config.yaml
n_experts: 64
router_score: "sigmoid"
balance_loss: 0.00174
vocab_size: 3734
norm_place: "pre"
init_std_o: 0.0254
beta1: 0.9
batch_tokens: 65536
Below are experts of layer 4 (counted from 0) of a mixture-of-experts language model. Rows are named router (the router's row for the expert), down (a neuron's output weights, with its number) and show model dimensions 0-191. Each number is 128 + 24 x the weight over its row's rms, rounded and kept within 0 to 255. Numbers have three digits each.
After each expert's rows: a language model's description of what the expert responds to. This comes from a sample of Wikipedia text that the model never trained on.

# expert 54
router:073111131133133146137141119132149139106089138114108113143150110128169140115112099081148122167132158100134104101134134139117129130115132132097151108146165148144129133129100118135115118194146149084121175118148107118141185158094129132135175162173158117147099160152143104169095134116138144153178134135130141145153101115135122133152153159140076129120131178098148107171127136147113131138085124121123170125112102151135095111117079119102154106128129106168095134105120140112166116138164149122167106148111135131066164117136097096123089118083152110137140102153117146147099156151102122097
down0:132139173140130133155139155140106154066148122146098115130161101110142160138141161164145137124135095111125127077118131082127112119106139131126128134131164129138105131132146106132132153180135103115141170175117125103167195142138106128110124110106150154116130173159135132180113166161095103092145156144132091170151131150118093125127089114145164123151110114103119179122113127095138145157070099092124098144140157085109152144112109181137124099131158111125154120078143136125109169118148152121115121136142140146143135105163140108122135099134095125177129157149134124169164142151134124143
down1:132161159129105162159143083150087113141125115123158145119130116161124138122179117112120114128134125109135163115145107146095102152133082142172140156137172134133129135152147113105105127110134118135098139119062131124100117129121101119125119107093116125109130122109073124111097119160147098065152120105081172171102114166158154104108143135139145120127124137118115109103156097155138104122133113153120146196116140131157150109117142084079167126113129143112130123111096135130126110118109131125125092130132121130154090091088114147130133088120145178077119143124071120176087140110110173111
down2:132137116124129155160086147148116117118122141101128165124141112081133156085143096143132135138172126113109093100130125136119160130132134120169135133101134113136146182082136132183171117148125096149183142122118137154166144108088189074169181130099112153124104120135104123137115160104124121137129147139150130134094128133130152147147123108141126122178118142095097111115125105111133105150113134120122160151098153149145134123119139168120155117134170110181139153138067116117114167079162137160094161133080141129120150115065134108134123123157173093125144115116149156128107138145114144137
down3:111148129120156123146214156126152089115139135115122117098108130151171135057158161092128128113129127132136095122109135128132141127165106091111121116122154151091104087097089147145128125078106111104143135136129160092098111139180164090128090121149105091140133115108122210164092111132098117128106152144128138120166157103128109125138128141101150125106139141154071140113117120131151125172128102077140111136140117147103155130102128117168118132147119142122102141091112112136119103150163155161153136161106124116134108097140118129152109119152136126115100105138157123147125076109105096108
down4:154107155154154103123101126100134121137118098129124172143134129150100141119121164135091101153163130160103120152108115145098127118096134081130109141073127098154143092132113068161131129161077136109096155166168091131138121123116102135122128146130110135140132111091130150143109180093127159081123146127115120143148154112133149109175114100152139141157097133110158192142127130107122117110139120139073148121134113188153126089108097110112103145124149137094146129142127105111145129124102105114142128162176115149131138141192118137111152100179128174112101128100096124108151152122123165131
down5:151159075136143128140119137131117139144139089135125172132110149129177110126119127104136137163170100105115152130134122121125111124172104143113146147077069103133136092123179095130145164097121152150126107109128130102130161132092092114120115101109175111148140078119132140158140100147108143129137118180134108141132189177163135127140105151136130089161139136140173128121137109129089111106140144159132153134154112122085164124178116108131141122117109112113096116134139097153149174132133162180165094119149110148184132152139133114118124100135159118130117126140074136105117084158150129135
down6:156115121127092159106120102095077143110178127107122131100125102090116136119155137127116180129122121119081110139148110116139129164142172124136116178159107182171098144120158145143134148145144140163114162132087091132101148118151130153115130105110156090122157085144142163147124098145166125138107163148163156156133096142085160106103120141121122131148139151101129115121141087166138106106117137117146166105117129135136143150146091091111105148096155134134168143168122112108120105120188119120153126136118089112150102157151085147168118116127179166107160101112108141140163142119139119125
down7:140126150147129114127135151126117112155180099145102100149074171122160096092142106106109143139105158123111099118123120118086105145157110144121105154167156115084099114095118129094102160178146089150152074122116119170111132148125141100074157109109122106151126171149147159171178172071149133143115128138125127106112157149129130125129147122120114146161116145115103140160139180101109133155105151107167087118115143097113150141154096119130139133082136128126133120124103107121102113100140105153120115160126126135102133142123109152136103145107096153165146090104131090130141116166148164163
down8:122153145159126131151133133093126096106095195094073147111138161105147150147089172146143160125144117199122134189124118084109179125126131121140097115148117118146152123136107130109137113118123179121124141143112148139121177107134087110139105125103124149128106117161081112123140148119103115146107144116089160076177127132151122163123102124134100118130130130139110123128158122131163084094147113158151146144138115139120118161126118127116146113129128123172085127155114113107127131195132109147145186116145107110130087108136146101184098167132140101134135121125138133180119110105123136146
down9:154179127115127103080135143124115161118100125115100103156161131159117115088090129135107106142167119099087116169120152098150129125114113155122090110114108144065111113117108123119139107121134131143119128117111148108125142217156116106093118136116112126135136139128149114159116150171138145097113116135165132127086124107148169164130139114120188155095144105126124106158123163130148102086108162134147098136107097146100141131110111150157096150117174102116169125128127094098102087115124112136129136122160151112138169129116135101114174096104175128160099139142105138094081114112146145096
down10:111144132142112101117151143129142165135143153122152101167111128128119143131127120165128160110114155104130195145138093127137094127098123115129120093101113148143175115147136120150104139111159154098133072118151150141106111152136129159134141100106134105128152092114126179120158108133136151110112115164131101112116102164138130113093153112161115147112123130150127112121082086121146183127113126151149103147104090101119138114111115125161116098137103073074116118104119155190083158115102097135113121133159115114100126164074129117126149107166109110054134182076127123117148141133127139115
Short pieces right after a capital or lowercase first letter, such as D-ud-ley, P-eng-uin, pron-oun-s, R-ul-es, in names and words.

# expert 55
router:076092114085156132122127119113107131118127115113104125097117121155172159113134109108123102139122135134151092094093125129157124137169123142160158152171135145132159098121113142125178117201103145141152182158172152115111155142103156129134155177142126136166111167089134091157097143147120128091154113105150114092153124123117100127151146140121099141144114154120157125160139154126118140163122129081160151116147103126120124111101128103111148114110110126121110132118149118130159099144139098106159132149149174142117170112138094121135142125126104142160158144210088099149147173116143105133
down0:090127184114119136086137131128115153189155087134136116113123126113151153124103140136115137188114143096121112161130093117139115114146110124139148124107126136101105126093099112118169155103125094135164140109089129175162172164121149136143113105127138132119124137179130115111130092137081127164169138148102099139094158102108086147122112116122133156118142113124092158109148182117140146088133163118146143158114148141155100118085114150127148103106163145097118131134116125144090104105162134121151087139101153099112124162142157119186133109149092129125126168092155135133090144138168104097
down1:111179151120161187158097135130150127094137148166132106123111118124144156130116151114162132115144140146173130143109135111139124132127137121161135086159155143144113120130153107179142111110092148101159112128120119102181154135159076107183138188124126121121098147102102151164153089136114112116175114096144155131114177096121130106158115139153116118134146164117146171096128108152111123125115140138139105115132117178158117131153135130121165120113116091105145118122133151116130091123119135135122130115130159216141184127148156111137097143173128171147144135097148108114117119120150171137
down2:099118138129146125108128117109170107113149118091079114160136152109133114143153137134119112106123134108127128116136150127144115125127144127169114171121110140115122123081141136178128142167139141152113089137125071156062113100068097174135112149116123135142154117133158114198095129117100126142095103151166169132149132117123133120159108110109130104126136149119128092141130112161109118135081108145083065113143163154080132112152131168140126145152144143101144181135155091133131153103115122117107146122152096146125075100149116140116143140103093148124183115158162110114136116164132142143
down3:078119136156123141102090133105108098131117150131065147126114121102124106133132085112126115100113146135123121119138141138140151151120121120143108167117127077119089142127153172135133115105100139104169152124124140079105128136143165126129107121136106128149141191153140145163151102133127110118140128159174153137129092145099134132150107110167132192103122073150134132095130152104122114135097137127128143116093153162162116098132111165126105126133102173098081087126106136056128134121114108177149085063118139113182144157143152132152147141117132141117153126093151106136117131166135125137
down4:129136120117119150147143099162142122142132140130115181110096076150106107160112146158135141114118105127155140142151140098128138094125051143094116117153127102127165122120139157116121107114147132141105155129133127163107110132113099116111103157132149135187145119103098128054098126095106157112133149136146114151158096146121134112122112143146119133145137184131184133164158105125160163163129099126130101145097166123147152108081136157121114155131090050136097123116099133098121111143102135130112093134175120087155133109114147122104136147106138092084163122119126110162142139137130144172
down5:102139157133144140076103158135133158110119155113142109129150112155173162126134113121117127130095094069102075138140118114107129102164149078112182111132147087160114125167130151173147116077113120099132157119166152085132132149167135123121160127095118116162140149127105132118171091111097078158133126153120120083082148153152113143091145142130103111133155167127125158112087167141144137123124121138131144158108133118118107126130109128107165148160148113154094133120129122129094138122102126132115147132145114168163119146113105144179104135144154137110152148114157157157117129163107068133
down6:090142115096140077152167164124115122132110151163158119131149178172121098100110118118119100124143159097141113146168104115174136114114094080144101113142105113125120155116121125069127130134119128120111106118131097125132119142135147136129131143145150118114147144113068147116183090153125061158137148111101126106110102116128150117170094148169120107137123117125122153097112068139168132113105147104164094147136096115138100104126108142114134101151094123140076138140124141145105103142135151106140156082165156140100137108118143137105146084156081133120167139142126126149076122149131104158
down7:126118112112132141098141130102140085136150158122109133101097135122099108113066152107109154098084093103119118155076121145125092131141095121102135114142133097123126173121118123158051125105163133133155127142114110143134163074131156186147089122122130125126152134131157147124125087142117142122149134083103143080134113163129126082142101187092143121148143111157161164111144123148124085148166130132125144171150139145146133135108145145130112131137117117149094094162131161099141112154120139152099090160100161097154144114125137093084153153105109095100104138133151166116134132133137107133
down8:126149155106069134096178104110142080143164091121139170121133143135100131107132123134130098137133116122137120099132166134100113115129106080145189132135117103140088125155125109162109171102136114094119143163116134147108119107126167102179141125109100160150124148126130106073120147136103090110157118122156138122142099146153156139120153126120173115118160094097127119139092168154150098134143112136149128100144125162141151132124133126143139120140180143129111167099121199102149215129115145106130122104131134126135165128144134105137116089129112108124113126127162107144153117108138190114
down9:109109124104131099087095124133154157099116114110100156096183110116181157112130117091146120096126119132127119121121134140136138152133132097101107122082156136149141110154106163187127105137134099137118112127103140131151128091080169121127107074082197130149122112137109157202108108114112133155101106141146162147099124117104158153116171125149150093180083140094159084146138168112111169147120107098123138115142132101124145114100151133145124138142154099175109151159132154111125119128138169146124118167152146131126123135155121146132151132137123138114094103140122150101121131122117120171
down10:143184163102076135145122113128095136129131130171104077146106152150143138167127173094128174141134144111147124122151117128138103144142146089073101150106141073112089143096138062135175089152115162099120144136119141113113126138118132142111103108149119090111127125129093115157135153110154095116152141088128117138096145105117143146080124146121164111153118142119123129137164164165137148148124079125114126109101107124175183122122103167087140121165118116114100127128138158125141107144146114145119136172168127140131113132096141146124108111150157165115117121157132146115106117080099152163
Single letters and short pieces inside transliterated Chinese, Slavic, Indian and other foreign names, such as Xianyu, Tianjin, Vishnu, Shanghai.

# expert 11
router:106082139119117150129147096136124130111110158104105105128145125157180146134130104133106155149138162112154103086145080137153096133129100114114156120090083163113124131111109155110144146133104172152159116173138097131086154145126157134085127105102164126158101165117159112165107096136165137150155114113140108120129126136139095125148126182076101112124116123142159136158149148168109116154155123127139155092142102107134129109101119074116123094146094152146153078108114153134136160124100102067185130154133100150133102119136117134137109141133156112094151123139118171140139136127159099093
down1:173113147110092168150152162164106123119130096136162089113108101126108107133103116164125156117115147124140130115139127097088076103088132137113139119148166124117126112141082131113100153101136150137088111104103108152136124169094138150136110145151161093164124085162096106106100097133108138166147146119148107130124126103103096124162120134095127138152107157099094069116120087126122170147108106102102111133149147162112081100138119147116137118092104155110145181124125111157099148123128157099128106105135139117116110163164114117102148106087093104133133088115123114157129138123183171121
down2:119099157116115117153106138090156140105118153124125107099136133120183102088114125150152165104138126109173126147118128109143128110105146180135123144144104132140109084118132110153136074127150148123135122093093107104116147130146125140138085113148127166131140107204158092173152129121161138111134087159146098120157148126135127121141133145128085087134125127140145158123159168095095107143130153144126083115125073116121130077161120125139183132109125115117101144134124142165143157109146105126108105117143117113130127184138133102092118087176115152120058137123129132172126102106106125096
down3:115122118092118157129107127134146133119126114104129159116080146106092142170112125096128077088079124118161147134138169156101116098128102151159128117149123125135166102113089093116136112124158128095156109160122128144087161153131128129156140151119132143139127097128124110084119110129076113138124157123114095129170117110148141133130158094148094143095096117137115134150131137143153159106135087126111158101125133132154145144133117061097163140147109143142157129090162136083100131134121106162106191124121094076101166142116077123123129164073083130148124121124157112099123137110113158097
down4:118145170123138152117126112121123129096152121137127116097147077139134118127125159115143161151119094105124148116145129122159099127126101142159138141091112115127120115150130153135159130177134169147140132125116139110157146127094085116136113146140113167155125118188129143155114157154114092159142129130089143103101144061180123164126102076100115130112133145154139128109098131120132118104130144144065144160170093118134129164145153099134140105089101109128124163111158122134116134131150162101117124121146190101110163133123099178093119139082132119144188166172105083141108122144142148157
down5:150136149143118162145120142176172101124079133082140131144063126118146110119114119160166072131117081130113126142118113112130107122130132105111120133116084098121156093136155137138118076069133137121151137113139101175106139097130112145129170148141107125114113114109132100096098142113151129133146154070122129151114109129143122140109093144110103137147098151140114141133139100103129121123106144114164181107108087113131122123101167124094087082130106139184141119097170137111124079144140105153105121162100162126114095090113144137136144157153128104107162113115108148131077099138090125146
down6:149060129131156101106154088129171128103135128115096139118119086076114103164146155122127140131154074166132140094093169138100120183120127133147147096104168145171117115125090141140101107125148135134199102138181097138165127126133144118122155151092138131139146094118123152130150141133150125135115108134120139101164109106167123124157143147122117136128159120139122100160179109122126168142128122156116107116165164127138140120102102134117124121149108142072133146123127152189140128157108139144122155155111115130127155101130091167088091122160093160107087139119104113122132119097131144135
down7:124113191141176122134148118115084182091168132152102126117141112171138107122141101125116150177108146165111123143141131122140083153132119118149110103101141124111132094122145124139172170184129129129128144145119110094160111139108186140101099130106111131158117122126120160126118109117116112132168158176128171096106116166149137102116139087138173149120156121114147125113117166153143132111094114092126130080117115132108106101111180140137159107113084131100145076142120148114122134120156134108126087120170183091131142134113147139127132123078136143127167108164144113143136105112100132107
down8:137150143111140145093092150132155195170128108146144118160098129106139118101142123123121132101144106114080149161135128110148152121134155129149125137090140147132106104125137163147129138114127114213147145123143089148136093139136125143116129102141133115143127139163097174121094091118128101133162147112137130106132075165175124104108159137107150103110139087135164127103128125141169124121181164109155091095154105168091125141170141164128142140127115103129159086100078146120100119110113162120147098156162125120099111125134113132148126163141127126188174130139126112136152108110156116092
down9:138193132149113117117134131106142140160087137169136105127128111117135115127132126097123081147099173115150129113151120169153123087156133140137119123111169168134129117086146117135127145102098195096128143089147120125115111134111143052122089130156144102150104161121086151076123079142108142077109161176117107166151154100145118088145093125126145124110118139112117101107119119138102135126141123137150103103154118111141115089129126110123133145109133087102129117133159138132148092118143124176106121130107144110092097134163116117151125104145142123158109097153101096100098132170121069132
down10:136091114128068114121119116098147155084135114114116101116104131105170170138130172170134127132089178075125146111137143119127130195152144122150107131148091123140141107137143131122125113114138129173135144108146109101147130107162180134113156111108138084162131057116168116103130137118118138110096146119122155142134184148108141122137130127115122086128105129123131145151086160098099107172110132119170123108137135121139120141179145146173133150132121175138144090150131109136157135117098129113137152135086130093134115126122160142114100172085135165150122153133149163140155073137125140141
down11:161092181129072106139117127125138069137119169127120173117119100122155093127126112173140119136129127109119128162132144165119134092155094083144129102134152146157148150116138113140141133106120198156116121108134154111141124142136098113056137107157140120155102109127104086119107134146133091169136135105136135127133072083167118140115103135146115136132156161121138100164139121105117092100138137137116125145110114144163089139150102104140145145142115124132168132164091151120069147167120136145121161139159147168150139087115099144113091117148129161100158133112137160102126108122164104146
Adjectives before nationality or office words, like former, public, national, Democratic, current, often in lists describing people; also pieces like ent, ient.

# expert 45
router:089133093130162137109180124118112152130097113115119108126149103173131151120144157101101135141151113107123142083086113116130113143109077147110117119139105153107133099155079159093147107157147111129151156142130111168143150124128152133095144123164159108131106148115139125170119142096135136100135092189151155105167135121151143134112146152108076105123089211115116116148146156146121149139107110121135129090107108121086125074095087104112150093102102126146113145088110105131167152126138162129164131130112160116088136118105095154142116137114106124111132085148104146154123154131124108149
down4:103129111125070104125143101111120138132138109138123095085099104091106116150143099154150134143079124074135110151156129154128136131124161158076114120142097085098122095083187130127109109139147179112141143115120139105120090152161114169138101102098134133138127128130072150093134118130106074105125108138113123110116163147124097125111099111148136116123111108142166111133138123127121129118175141106175135158165149110108108145162109127157119175201144113115131128113071120101110133153150152117134126143156124115153139138084106142139139078144140180125106142130155105155142109127141128147
down5:137121122094125080107156137099135074123115093172133168131120136086100132123101140129121175191165147102138120092094155124114120158143114130164127126125137109131095099108131081103158075089130081118115116145167137140108126097132095157143124145131126114107161164118106162152117113132108119118108132170158104107113090118120134159099135124116141156132080107101110131134125119139146098159116106101123151180107143166102134140123099092170114098113143139157154123149169141109099132139123165132147151092140114136140162117130091093139087111129143172081140112134140113156101123103149154104
down6:154145149120136141142158186085098096119109132108097140100150100152086156152110134112147159134154115119127156133130100138181142076111153150153123127123147114118164155113128139076128134166135122127164100106157135140127110130138174149107135133116140155114133115161121099186118156133152132162132124144118131120104126107150120147139102096084124138153122096152137137074134143142110129140110182113108126098198096108119091160073098143102141122114153137140111176116143105115097155088175140157142135110140116154141128123155140151115107117170136080153172111128143135122095133112119088128
down7:144125077163131087112116082178152170116154108107115104160145131109112136109093149116111131130116114113143117134149137145058073140129113124110131100112118128133096130125118194172151113133137131146127184116144152156153140127136176152099137125130100137093102152119120138103134144114111125161148111121144121116169154095066124116160102116100152127120148135123106111174123146176132097143138152156096124125162116134137135136135095148119173063082150130133112095146131147106155131133121108140133104143134112167150146164130104130148153116155189151118139148167156090116124127128115110095
down8:114154122103128139166143144117139136119119154113135145128117146113118171117067143138101151132112127125121176113129129150102118167112109111130124089108134121181081124084163122096100136157140107119106114150143112155094158168137136171118135100128135146149172130160129165163116126087114104130142105119141125141127129162128131112108109171113126145104120104119172153110117072135090111184153132140111116140121155138093133121082093116130113054137099153167122130152159053101146121151132074141120108109142157118150112145137149078133145131113106138159161128092126118128099108123156116152
down9:142092079118118138116098152148167119131129125112080113165145130148098145124120179152153136119142134129138146172120140175137128135151119175135140154149149136160181122145149156151122117073158099146122095138097137147092093090126148162145127113087131109124115106082131170132113116127147121093090124130109123109143076098103142124142092150169141109113152099111140103127149153137143149138092150100144082135110169169135121109140089124141186151111139147100124124158111144097125129139093139158141117138161165192098150108097117114140096156124102151132097129104120115110093125139150136149
down10:101141130080124107157130158107098128141142123125137112162138115123121141148134153114125157115121108145106113154172165098130147171142132106172150123133117081159140136085113163114086113114142129144159141123128132110190131136128115107114108129120153124159154129103117157128151131173135140123138138091137137142165100144128167151149148092121144123149130136081125169110115126120183148121110143123163137116113114100097069160108145177119158141118144067129137145138130186112119101076132184150179151094150172161101090115087109132166127117141137117127149106117087117105109122103112122141
down11:113096151172112145137139099087161068131128172136141161142136108130141102116136164136119078084142145110103128073153117156111132099138161100118154140137145125103113151136150125123154149128127069123105066142119170088063137130118113152123127126089130116164142116131135095128113151144112089094131143137115125139144096156167145170148120111119124090159143098104101181107094121127113135150143114127118110136137130097108131144099154102157159146133105113093114117132131129143121118124154138115160118103120103127153179109166170131109151131150153130131126084168136148122134153196149127154
down12:108123154146161085135109126146164167113139119125112123135103076094112103130128096143149126121114121119076140134102157138094086118161099137127130158139126089142132080182125136121108099152147156103085140133124111102115114156097112119135096148167147116114121139104139149099134156136115139132115124114137191134145119143127127136117087100117151166122145140121117131171084142110059142147118140118145129131117095162150127169202143149130097147136163128110121089122129149145128156156133169130099135130087116180122073133155118108147127166102110132091112107152108124142151179139156136154
down13:150121070083164138154130116110091159122181140082105128138132135144127114111160139136114115091125124114117155128140158131148137116123072156107140064136093083109115093118123136147133118101131114117155145119118163109121100133137149118115080143088104139138118157070136140104122149134121120126131144118146131137114202119102105061127138167124146148110120098130079129173112150132149113118123153111092097099150124160176138093125123115103062080099093108147128160130116129133128143154136109171108147114146121135118111103130112182145158103132140142144109130124118144137130161102155144136
down14:097132094158140118143140136152087125127086136113116130100106084093102122172133159137135093129100116102103136142104147139101114126127112138156126139145093124090168165114087136177148103155145146081101170117138115102136132191118112120099101101142115073115149143134102146092100117161106137036150097127126128106122152127139104127131131130113173119130127170152145144141085119082141127114120087131117115120196103115128131091127148127093160146116175132148139119120137121116153131135099102128105136118119121137115123101133152136131091097097144175105126134127152118107140101171141155130
Capitalized first pieces of names and titles, especially given names like John, William, Peter, and initials I, L, W, B.

# expert 7
router:100131104123155143111145136088117153122153123124093116134161096146154138130158102094129117130108152099137121082121104158141135151096129127111131156100101128102105134107102175118127144177129182085106140156162122117100139124136142118095146150153148108173088129148141125185127137136142119102161082128155122154135126118137110140143158151089129144122081167099151157107145189198107138108119138073157146104095096153112136093091107114075148159128090124155110141108144140123126137142118117134154117132112139152110139110141125121153126114114112136163134104123129186106160153080113112142
down0:107152124155131093145145139091183121164133131090165170126148124137095133103154122128113134121123139134104112152145127157118160113170066078127083124145127115114147119140097169108089124129114075155136093093156099112124121103124119158166136145104177144129099088149102142103135121149096148167117093122145116126095120120122125140120116155094161121101092166126126145153100114128142083130114111123122140136117161097174118119069132115207173117111131111099122101109119121099129131078100132137144102133123131128120143131126144147156111133097126143133130094112147154107127161095146159171
down1:139116141130115136136159147122175096070113096154113162128121120083118107120181108129153161146101131103126107162141127128094105171142098161162173114131135123080122059111126155134107151108115159163083126129152128149141112127124131115104102143100086141103113169143144107160123082148139111128128166174103147153138131145099118118138092128126089127102106132132131115100096108142065126120097124163115110152160160139122131148113138096129138107126150107114109154170156122155107120105141128140131132158158182126139147163080144136113117141200148128087106122130136108128132113125155135116
down2:107157123120114138148132134155124138125173111159118124123054172130160099124148159115115113186139120145107141177089149102137130175141140124123106117142098141106115129148119130144124124097138157124136131146161170115140111146133155124154143116163127133151160118102110138128144189125159123138108165119142129083148076053159144155101130118146155144113114126149080146107131187124136110081142110105108104132108171114110123143180120123135113136091121104146133142148133114137141127133093123142144150122126120135165157116172114166139062099171149140165105115117105117128108133123122178111
down3:107092145123123111122165111166167148119130170130114124159096112125114134139144125140122108121122096103058103168147120129160078111096139149107155119081158091137130144064170113111131114140138125125142155131163134125107089149176151116095152119128118130148087163100083118114176136186132116138132131127119122122157105105155120158134098120131134105165150121122137119105154161127143174106087119115139144148181125125122121108093116128118149152100119084123084108155149129158149112107124099103146145098117152165108164107103102152102104164133121124148157112147130103152103161169106138133
down4:122093129082116113112111156083150180132129142129133097114154125138147103106176123140144126095124128166155113136103085112141145109092116116114130134114111142170108125097174111102148108151117155136156103127153145108134168138139104114124125138124150201082154112130103159171101154141143157175129146113131108107126093136140126107139145096106119155089154102103161086152109122113078166121126116155129121152162093127160110119142127142126097098159090140095097145102130121149106081112074158137176093129114128129188133125154141118122147141077107108111141126145104113132121137137097137114
down5:109117141173124125141130099149121151144105151166087130100145113110099082107104114127151149175162167129141117135125129111177127171128121095154142122103086154117108126088098120095181119156092085151126161157127113106117097118111125142141127100165143114153126138120120120127118151143131149149153192113107088152161129123150124115149099160159160150124082110109165156138126137150151098164142111113063143105103127111139137113127106078100130116148099112145136135117136125123123102080109166109092167147128086118162157131120122099141143142116142139136134101087109183143136160105154122110
down6:162121090124105129143125124117156119080106146125133134173123147155137095140133131124146133108150150142118146147118152144100145107098117136074085106168130158098114137194104116148148158123102128085115150089138152113117110125144102097150136096173138098125114127154159116135112112116133118106144144125113134108140159102127125130107114129076157166104182096147101132123135131096108119117128135119163138141096129191080141123107135130103117134150149151078125109061133124135126100121144133056121126134122117155131125141059123128129085148109123093157173145147129110101148121083125139176
down7:153151161128108134155153137091128147142121152106150113105105124116113125083123103101141129117162104150137130138108132116125124106170129135130105078107121101124081135164158102145121075087169113126106137090109080159124137138128116123110102141101133140109137153173135117131145145124158124134153107134144183141150132118101085151118144101130170095130169140107133093087142105152148120171140151086178142115160147127138109208134117150141134138143093087139127152144159123150113159139093134139136122133089120107121129134077159112102135107146132155095127085170117135125129186111105116173
down8:098136115145153153145156138187136134168156109120129115124115136066141164124118107117113094182085065119125115171156138123114135087139111116138079113111121147191170142118110164120180146077158146134162138137113116116139105121109118132149111109117143122132130140169133131109159148155099127163168116144145122159116109083165118154144164110149089082108151120140111154098082143131121121117097144140130097113098111121103124174121162119089131138148117085125125128108160117153149125114138093137131121121131149100128116149139090142115127081124137104125167109125126147186116130109152126121
down9:131145109128131162104166115096128178062109126134118106105134168157122117097140124106119127107095107130130144119103109098121110147122076167130169118172169159153168073116137123141139106144120103100138145137123132119149108124107092107137140144201132140075142136101128122135119132123110160132127060151104137121124178127142134124167143160158140146095115139150106132140124142127103092149135088129114131111069110123119137112125136138131126097121139143119137100121156176138125133153170118124083089166159169105077111151143139124101124101113152096101161117094156135139120144112114159150
down10:102129113119084152155113120105145130112086158135115118102136108136136167120094118180132132118122155168133192187120116112115129147137118171109134141200104105170132104123150146113107102140134110168127129155128138122156127151124127134143124153139118123111085090124104087117101146140093081138096099137150172163120118129114119082111129135129124119139107140126119053129088123097116143093077132094109159093147119127109173143159116126133108102115146099180140126080122169135122159128149136127104141080139141105081142106105140117123146128160148137132124135129147094139179118132120115120
Capitalized institution words and initials in organization names, such as University, Council, Department, state, plus acronym letters like AFC.

# expert 36
router:087104108154115140156145126150073106135158158085100092099117103163163135147090149080094139125114150098148079119100091123125122106117102156129108101135144151109135122161121146100152119129148143109123125149129104132127175157098136136112145189152181123173108127165144138188118096158121111094186120157107157149145100139140136123120143156127119110102069097135134135113185161150114142163117104117124158107103118122102094078125122113141134119127154129137118089109145176115165117103121112127124097131129140137102111131126094115129143139125113100152160116138130129159086151134123108139
down4:121120139113136144142137148073162127113099140159181121101150155134155116112095137100188134146139136118114128133136140077124135076116146114130082112135149124046171111123108120092106118123121116090150116125119133121083094091093113153148132145113133107133107128098057088148143157149120154112133132123149130119137158151118161062127094102122111131101146158116115100130134145071146102142117122114125114160130118102106144155137083141105127123144147135123104132120156140155149144148172089125126131135088135114125126113114097101123159122135092166088157160157142087130167107127137148146
down5:153101130099125163138118128145098084144126158087102103134117117161124135178173101163121121110110134104122158174151167114070161134110117128156078143131088119114109172155127131096120112109115154103128129133145132136058112122114143128171148126160118142099128130104127137101103112141139157128111148126138175139174170097139139096106105157154138092150123168155101147126168126151110107137122157121146124143123138105158127118145092154194149114161096162132139120149104125132133146081162156128134096143127131115125173103132125125147111081179128179138115113121110135111139156145113113118
down6:112117128148099121138123117134114142081143135115133129121137136126167126171154143156147151107132159170106103134117143170106117137167145120120086172121146137120136118147168153132162107159077139117125167127122159093166100115147112129130153121132133170121160149141153163114125128144141160125150096110149174175111089107085169123150169151170124094118112139162120106137107118116100111103116146156124111129138111104118092095177157123127128141147165109150104133130130122155137087120100054084145113133089164157132109107113135133087088147087140180154103131127155101117111143112090126137
down7:109114108141146158118145169114145142154132107088130138175110133172138116124112153112159107107121132141129158086153111111125128108118127129112095161168108176120174143121133132106115143117141099135125138109097176153126125122168146153144117109110166121133122091139113187124130080144092195145114095146101116134113137178134126152127154188116125155150102088116108139146141161069092138123135096081076114132138104099126149150102115123129141119119116090109100103107119146133134097136110158104147129105116125129121139118125114158134155140097082149120107179127126124055147125088133130109
down8:152133109112121137116090143114162112150149179159071074166090139121143135182119152144133118146133138107152145058114138142127128133174146149134139092165144125092165151099126106125126165134146136114159091147113162139155107126125072131136150136145115103123086174102106141110122119154136113098135125133148119119132135137125119134126150114094134145082146119102127081139112143121131115129106126140117128126111185122133141116160152144148124146138124116079144124101130108097136070086108157154137140104142122139132160205172134169106089145140121103151130146157129094090123094120090142125
down9:103121159138164151094086120112093111156115146140098126088134119145136114099159129145117083137130137140123160137116152154149134124125108190167129113097150142155122088129132117115142102130179117143153106117097172138108122121142117139119157158088123132144166130127142131185141132113145142097128134156122102121112108125110176147144161100130149146138183116167099151155138080100141135108122137077136109150105132176159105151124107117178123098149134108145110136109093142103090173117124128138121131121141165058101154126147192128170110137103161125128111116140131097115122112155173141135
down10:158143086145164121130147113094096153133175140122153129104118129168146092126110116167110121119154086131112151133154124136082120113186114092115123171064151100176136133130144105149185175094117122142108128158098132140112120092113132103131121110122131093121158106182140111101078137124118150155145116140122126120127133113138133106110126120117099143132116120128135119142139164103128117118119114153122157083186114160120141135123051123160139117114164153122107095106137121102174147142088126087129119137119160144117171140114160106143150099110111155112151127166098078153134134109112116125
down11:170113129110169166154115129118173134187166143136149137101102178158141129139116129096104114101117113144153113089092136143139146143116144151146145152127149114088150111161130121149114114134092105120143090158160093114084117160167141129111119096117174108121097129114153113099126100128149136119150131130143132151139087134123125113122147127123099099101128127128156136130151120129137100185126174129091148145149160117157147132138152122144131141124117138172184128115179153148105175124090137189158128121134137182112128145128135126123131133118078154126119123129130138124169120191056146149
down12:116150119138094120158109124156094161108136099085148143128083138107109168109106124118123125153173118135106161135153112094116132149135153133134129111117132194154136113096150137103142114131161110144131137156095131146138118136145129136141178122128118127118146092123145151121121133131117111087138105147116129108120086080133159125109092113073101127117172159139081104173137094190124093125129132167106178193149115146148142135087087170069117128119117102139176115156116133123141095121145138164147122130082153116133141128128123105090067140149141112131141088122110140119141136117130134102
down13:108127118078122099130181144093132096145105114104111135131146138130134109091072107117130126150113156152126162125170129141181088125106106104138129100115149129102115149102164137161121102103154071113127083132159139164092109096143129116145116106126095113162072134134137095120161123137115120115129104126168112129121131127154158139169128113134130176120135085130111130123164128076165042147119100159120140144153138090120158121108129154141156110094132126143119122124135127126110127118123115095092144155135138128131124142095141154120103098146185157099139121119131167162128085118126089095
down14:141070152100110155133103134094138131115120106102109127105183123093105134179120111107125149115120107138098091113143117147122140128124119117149120147126160110148160102088114145114134141123162120118110129134141159101144121060118087155154142156135068106129152124140102148160122120092106149167146084151099107143111137169098116120103147095149103180137175115173139125135154142151112105198095118143093123143155150094128123127087122112177115136123114088099136170138099127172142141131162107124149116125123138126087163161128158156150125112122149155103126107157134104104155140122113122138
Second pieces of ordinary words after a one-letter start, such as s-ens-or, p-en-alties, l-ock-er; also guitar, head, own.